Experts of a small language model.
Experts: 64 experts in each of 4 layers, a softmax router.
Below are experts of layer 4 (counted from 0) of a mixture-of-experts language model. Rows are named router (the router's row for the expert) and show model dimensions 0-255. Each number is 500 + 40 x the weight over its row's rms, rounded and kept within 0 to 999. Numbers have three digits each.
After each expert's rows: a language model's description of what the expert responds to. This comes from a sample of Wikipedia text that the model never trained on.

# expert 35
router:583503426392452483501525451511448535470446450483525453447557552519568580487454444489459429485536506476496522472428498515444537473471412435490498537455516523572456425451538489503564551489558593500511466474479549467511454490475524514534515488526430495488542466502551485435451501558492542528506571491501560520526476468494468459512526484518496497519462532534468491500469481501505476490529530481511479550589503544481559501467589462423471470456446486455496504441503596466503497479435473545486511563527528481460481514482471424499523450465515545464531485449431557483564533501495481532501572469498509481472484485524462516513522443459514560500508466535530470557514492481481470584445480538544507463526557555521491457533510605505539589479473557474484485570547494573538487511576462
Quantifiers and determiners

# expert 31
router:509565482467499540538578443431420528479470436481542483462528551522475556435445472521439438538528490449436559465496507457555524482480480442494549551562575502488506456482519485515528510507573544504490515476501571484485442503512521550532490498529488444467538508490580495437524490525515556473531576456499463502502482442524486495548509506485524499532356572559490487521458475546418543469552526493499410510540524531459458494509494459468424548450477479456466494423444523486495517533461507519529503522583545471484467598501410482472507458487483555407541507479442509482511516449482511558488472470529498530426512510497517499519463466461498505537547449594501514543541383491511514558517487515516576501573539542500506473536500558481537519472448519454520505529594528509514509491527497
Mid-word letter fragments

# expert 39
router:545547446441460538534520445443416534436440455524535445474536572527481576480455471461473421549530591471470527416481477496461543440481476445479549577568503457484504439451506485554561523523540549560517525436431550452453450502485516561473529488567425471483549497476534501485474472573483509512522543505536520544538506472547435488532448526524494427567462518572455440533442470504447519547530521453494481536534501535478513534472543454471475487464474513484508513450488522486511530519491472549518543539561527465458452544502466484452534491458508502459547472439436536463543536479444526530482493431533513524487483463503516543508465461478484480538535477530520504583535444536425515570466465520555539470525494561552512474549576558496532530458464542469453520556534543546528541541492447
Mid-word name pieces

# expert 1
router:531546443448449516538536438444416533474433451510530446447521580545504567473453477444479415540551566474459526431474486462487529456490448441502559572564520471479490467445531485528550530511542510581506522429436561471451415490488521535491538479580456464481523507496555479467476488576475495511516545502528518543534508488528425481546454527513494436569444533568473469525447464524464503543525521435496472523536514518477526536469519459432484512460464518452501519475485532504520522523491455516522549528537536466461430537522457489430540478468479495453539474424446537447552519489447550539475478434511539523468483468480504525464463446473474498559515474547523486573530453533433492577450474525556538465508505545551539482542548560493544531474454535473463530558547555528534558533498442
Table separators, list punctuation

# expert 8
router:537575465435442480542535513502475494469443407478530441472496530505550504491476437409438450525571502495443494430441503549517567456440432532504547542524476496476493505501446479553523534552546509553459493480484470417487499501499493529502565461585498487439551419415543443514548493600485538461508538539527528514466547514513472502525500566517467512514477585606475494532474557510427460518555507515501512525492533497448584556507505523435505557492496527495517528495508487428569542501503547552500525515514519506484517535540483499510450465492495482459509474446490494480521538547512542556469471464546533451484530475521465584446549437464526561544496523516569497548532465484424510533462481507531538451475560533526553470518536550474490511440440551423457545513592513531516493522534454
Auxiliary and copular verbs

# expert 0
router:552542449452469528531516441443406543462446450518525438453535574546492592459464457482485431527547553485454501422483495478480535478506465478492535570540526474479482468446514479529553523507551534577495516443450558468426427507483530541509529464585418455470535498480545472474485493557478528520507550478551519525532498478512421474530469538513482423575435527563486440506455455529435517532529521438526485520532511540470523524483518438447480516458494531489512522460476525484519536533494488530508555541567546479446461516510474503456513484446474492418542485423466535442548531442444536530465467427528512514476492476496548533496480446487491478534525475545522505584504471502449515572462475546527546441539519541539555460549553574474514553481460532476439512552556557529552535537530448
Mid-word fragments in names

# expert 30
router:517537431437459500548537419481405547470453450533508430473552555511501562456440497430491425557521524453479525470481472463477564440481452481505545568537465462461502477464520435510533537490534500559478528425469496472448428497513496497479494480544429434441534528490534497492474549538495471573533549455513501586535520425538458488523457534525461480597430518538477465549405501523476551518535537433492473551543571525467502570492564423446470508454477539478499560466454535477485570509494522496516497470518511504490451570521435501453516500472504548491525475438465510481548563493474562569510543455533523535503492497516499556525498452519474494532544487518535497534548493509459455542488532538502497461543505518551543478510569550437549516477435502470422488545532528546556579531489499
Romance articles and non-Latin text

# expert 29
router:522553451448458513534520444428415539460447445532514445443530574542494571471442452469472406558527561468461527414487497501451518445499464451473560576521526463486495455461510467529555528505535530559502529433417563463427421494492527535484528480572457456461526504506564480476468490561486496514514539489540520558509497467527435459529463525542490421569449531574473441520445446527463519534518530459498475537553494527471526542457534442435447506464461520485499527468481509493525528512490475512541548526556548461459444519529465470452548475474480511458533477438436566456533538491471543528481462443523525497468496472481543535493473456484492474543530448564506480559524461519452506566456486533563519455517494554542547476543542563470510537479462536481462533562555547551523535518528449
Word-start fragments

# expert 62
router:539540430448439533552528445453437538466434445505510453465521567525498570465442469470449412542533563480434544423502490477474548460493472468496565573558505457482487464449518469532538519496533544554499519442454562465448458518490538542515519476584446440488532507469526481467467482592471499496521544468532536546546506460541443484552457505506507449570444518550474438528441469531469531551546533454498478543535496520476518536468538445436471502477475558474518529461455527482511510521474475526529523537557561470460443516546472472429533488474483515446541468440438548455543527491454552529475490429509521516457494483488495553507472443477472485532508484551526469566522451536438517568437492515552531465513514566555533473548551553489557539476452534494464521577547557523534554540534454
Separators in lists

# expert 26
router:509542494439477488499532492487507500469479470560559461444517533473542503473434471450439504542513500462505552507447449490509557458470479517468512516451548436478504442462537415510517526536492509484527525421483551464417523468547574501432564459514478481527553462435486456478482435564451563509519495529493525569484495445568475458529506521514521478555455533507520482534436478549470508500515547474556479504503523520472489520452602479510485518484439537508498482461530543473495508568474498497511548477511500430470468532544494516489574466413522587446528481527502514408487557426451496523445512494569602505432537516468515573427453485489472500542531474496521486580494509539492562561427531530535530482511544510516520439534501591462544500482449536505428573567500567547497479560472423
Line breaks

# expert 56
router:539560426447458534537534445446416541453440431512522453458530579535492561481447463470469408565545569476465505434496499478456536448502461455504537568562522471480481440446525453542559521504526547596514525437438548465428437512488522542466529488570443457508530495482536473461466486573480501526502543483532530545539498486527435462544452532524491445565443522565481436533456465524462520511534516453489486525534506528475530556470533471435477490473472516451521530456463514518504533508494483513515520537547543467448438529521474471455565480465479506454542473426464554447525532475443533527473465424511530504461479474496533542485470457480472502550532469548529476564520443536431507573444472524560531465528506545533540475554534561484526537473468525476459520560542551537533542532524454
Common nouns, word pieces

# expert 27
router:528536475459436545532538466495437516414464489505512456412559563482501569454461447474493443584531516463470525472528489435494500470481473440545539551584502453518485440429498477530548540502512546564564518437447570496456422502509517527487494484579443442497528511473556468498519493556446493480493559436542496526560492464507450467523466528510484463570453513571462460488440474544464542551523554443509484531539504523465517540445513484412495525445463562474523544465490515505545565507482503521514517527557564463481444549513448465453552463429453491452555505457435547460567518494441524537497440478506525492464535461449527536489452483515481474564526458538540463567540477525437497558488446541532514459528511549552494460540531557492510555464477537469478537567528531531522553531480479
Word stems, foreign bytes

# expert 9
router:470509473508429528502532466451464543454477461511500462419528557515520525484484439456424490505527536472519563402548487505491553393455481458488585505531550422520423490471478486522531505502574514523504512496463509499450484546486537525411510516521412496424487501564530466424461543515491526486556516475510546533538490503574479430563445538498542469554492532465448477586501464539506494505520475444449452550524511526489520528471545473503449478489478538426484507494460486497511507506491524546495479492523578506407454538558494451496474432492453541474521497500470568480533501526467557584483428485480548577515521425510515540443506496488503447516562468598512491545519439510455504567494428509534492510548535560515559465532550542461541568469528566515464490526522535555542538519549466
Sentence-ending punctuation

# expert 41
router:533536445435460511538535452433425541458433440503526440464549567526479575477446475464461417538555547487458484438485490485461520446475471465486542591554524443487469485451514453546558518527548561558514518449466554450432439504506514539473505460584437478499536499487520504448480480559477485474507564491522528536538506476532423459547462521499510429561439526605486442509442500527462524537533535455484483523541522525481493550444529463453480523447496538487515503454464542488511531515483459527512539552558520458451444545543465489451542477454470485469533472439457545470543525460464549523480493427491519537481520479481534540480455431497491495542544469551527505557508455512459513563462467536558532453514505542534539460558539565475542535487457547469455531560578536541517538538540449
Mid-word pieces

# expert 40
router:542544441448451533541529451454414533458441438510512432449536575527510564462447465473473421542540572471454526426453489504465526437477477458506546567557526455470485478459506474530554523520543531567528529433442553467439429502476530531506520481573433454496523506473552506476480494550482501501510548484534526536532509472538440449557465522547502437565447530557475455512445471514450517540530532444504490528546530516478528539453531448437472509483474544470523530463466524501522527519482470530526559542562547462439439527525466494430538475455479489454535468426441548474551540472452530530477472417525537516491492461507537537497474445487476485536527458548539486569527458528435504575472480550568539452505490540552538477553540566484535541480458519485473508571551531527518539544521451
Word-start stems

# expert 20
router:531543447453438516514536438454423544452441443514530444449527570527487583479448460445487424558542565475445537436505497493478533431483477449493553574544523463492479444458516479521565516524540535574512516428452540474450436507481534559513521496569416468496527501479545495468473494582480493519508557467530528556538517478520444464535439514531501433565448527562493465515458458518453531541540546461509474549540505510469505542477538460444464495446468532469509534470486512488509509518497469544510569559545552480464437534510467493453574485460475512441532473427449532453525520480457536523478482427513547526484494472507517540480470453481474492533515471551512511572514465514436513593446449524571513457547502544541525476535548559467533539479459514465430525548551534535528553538535452
Number starts in tables

# expert 15
router:530530442454441522519536442444431540449426440505533454463522573538501575457455468458465411549543562482451512422486475483497535445484471458506549560548513478485494464452501459536571509524543528573519514443448543471425439505491521526488523492585410444481542491475567467472459492578462504504506545480537528553546505482529433484542442515520489430553454526546467425538438477531457514524530515434504475525544513522473517539445524473451486511463474522469509532451484526502522520515501467538513546531566541468448442528505448476457561481464463499447536484440459540457521528500450542534475470420515535531458481472499519539476482451499506488534532475537515501564557474541436504569458461525569539463520503543547538475544546570480532544474467526470454536564550541561527552518522449
Capitals starting names

# expert 10
router:526538441485496544511538465513451529488463490504543473491547512550529500496440488431463458502521585473467462448462459470517583533438443450548521517558572546519496528458483450545505486526475489559486524433514471508431485489501563524452486493502493526466608487476546431528502460558468482520522533537565543516546558466594419493485473487521511423509482589582495498543494460546501490480508527486459502554483532483477515520436557439483472525458480601502459553466542520474528530488490434500540542526533550428438415566490477504430508439455478483485532511505504502467614577441495542466479488467593504499496573446504467535471509459464439507525530493549501564564571443502498477493491469492458526487508478526507502483520496526413481595474450515505501527572522545519501459473503492
Line-start list markers

# expert 16
router:533547467453448518536497456439457554460465493451519439490485484529525505439479481450497436508579511462508547448446511496575530469409438475522521492500566479523456449468549453528571567495505558515469523458499575454442486556563515523541480533510519466483543472419488452462477483541501546548493525546555547536571556472551488532479506576539486521561473534564461535464474506486490473531583538435511506495546498544480477522495542438500507585455505493477468527483527518528539531567456459556556470573536577507513463508567517491457464430447397511512506505479517550462549605459513572480495495458564469524503539473489548509503504455537455512510521472487578534504504503511427533575457432531557504510560522518492509453524511525414562497446465499462516504469498529565522500494473467
Clause and list connectors

# expert 19
router:545548437454425521540533436456421537464437444511524455463527578537486572475450469465458408549533554471451531409500489477464540441497466450499554578549511469489495452459506474538551525516522543577528518434456558459441429489493524537498504469572412439502532501474532482493452482573485507515515550489553516550531515471537440460553460526527494442564444522556476437504446452527459531547548536442505480531548502523464516536472530469439485494476465540460518520465479534503510543527496472541514550551557551469445437541512477497441549475469492507454527481428444548445546533486450530531471456427518529512475473490495511523490476452497468484538522460560516493552521470527441501561454474524566514453528516538554533477544550559484534549488475528479459529539553538545523531536526448
Digits and verb stems

# expert 33
router:550538433457446542534537427457423541446432441521521440446524575536494577465453479464463406540540577480473532406483478477486519433490472449494558578525540480496497468447534492539572526504533534578506527436434542463441415498477527561491524478577437467492542515463540496460498482563470514500505544483536515539525505468525426477553451506525481440555435525565484447524445458520471527535548552459498472544542512523466524546451538443431460503466482521467507530459493528503511535504468454537521541536533530484472445523517472488446556481468492498451540483440468544456527532485451546523481479428526534538483488470484534544496474454484465472553510467546510489561527458523417503567460466528550533477518498542538531490532546556490538537472453544488457524552548543547527533534512443
Digits in statistics tables

# expert 18
router:534524472495410527498530461473441532454463468542522461502494573473487597468482474499507453495532547471447482457500517505513505427509495448459608556490497499510529508460452476510600528576520529539460538464501589504461412515500484566464511505562506415505513524436524464413472521545473586574487534439498478509500544479515415481496473509509494453563461500517503440535452515491491504539563570435507487545509498512469591512401525485472468607444434491485558498480510469531513462491498508520495500561557520433443431520544462449495541458464482518495547454531465541499503513493448510487411526412502539504511580489474470523455524473431420489495545457574494489514489492523439502544475487575494534477480521521548516454502522553477492508496449507514487557525556528558511491546489502
Leading digits of numbers

# expert 22
router:522517485463473480499524482438503507500473446508519458443508526494543541457429493456447465494525523477449523513433483485521529435450479479490543524482491398466511509405574528553472500496498602549538497418485527485483505515477521544501540462550477458469584476465540481508487470562498444534553534479520471508590493490541419469521401520550499433503482550581445466475428431566480509467545503503457499567542519561504483511478501476478488552493506525467514551418539570464511561560508480563471492540517531453441444522493505500449512485442440504494535513436477515473553570495497495499490561481531532550486464497525529586484419477525546582561585458542504491586540464538504483590495489500546539437573531508497534502520546566467550549478494520488522530526506536531513516482540445
Table cell separators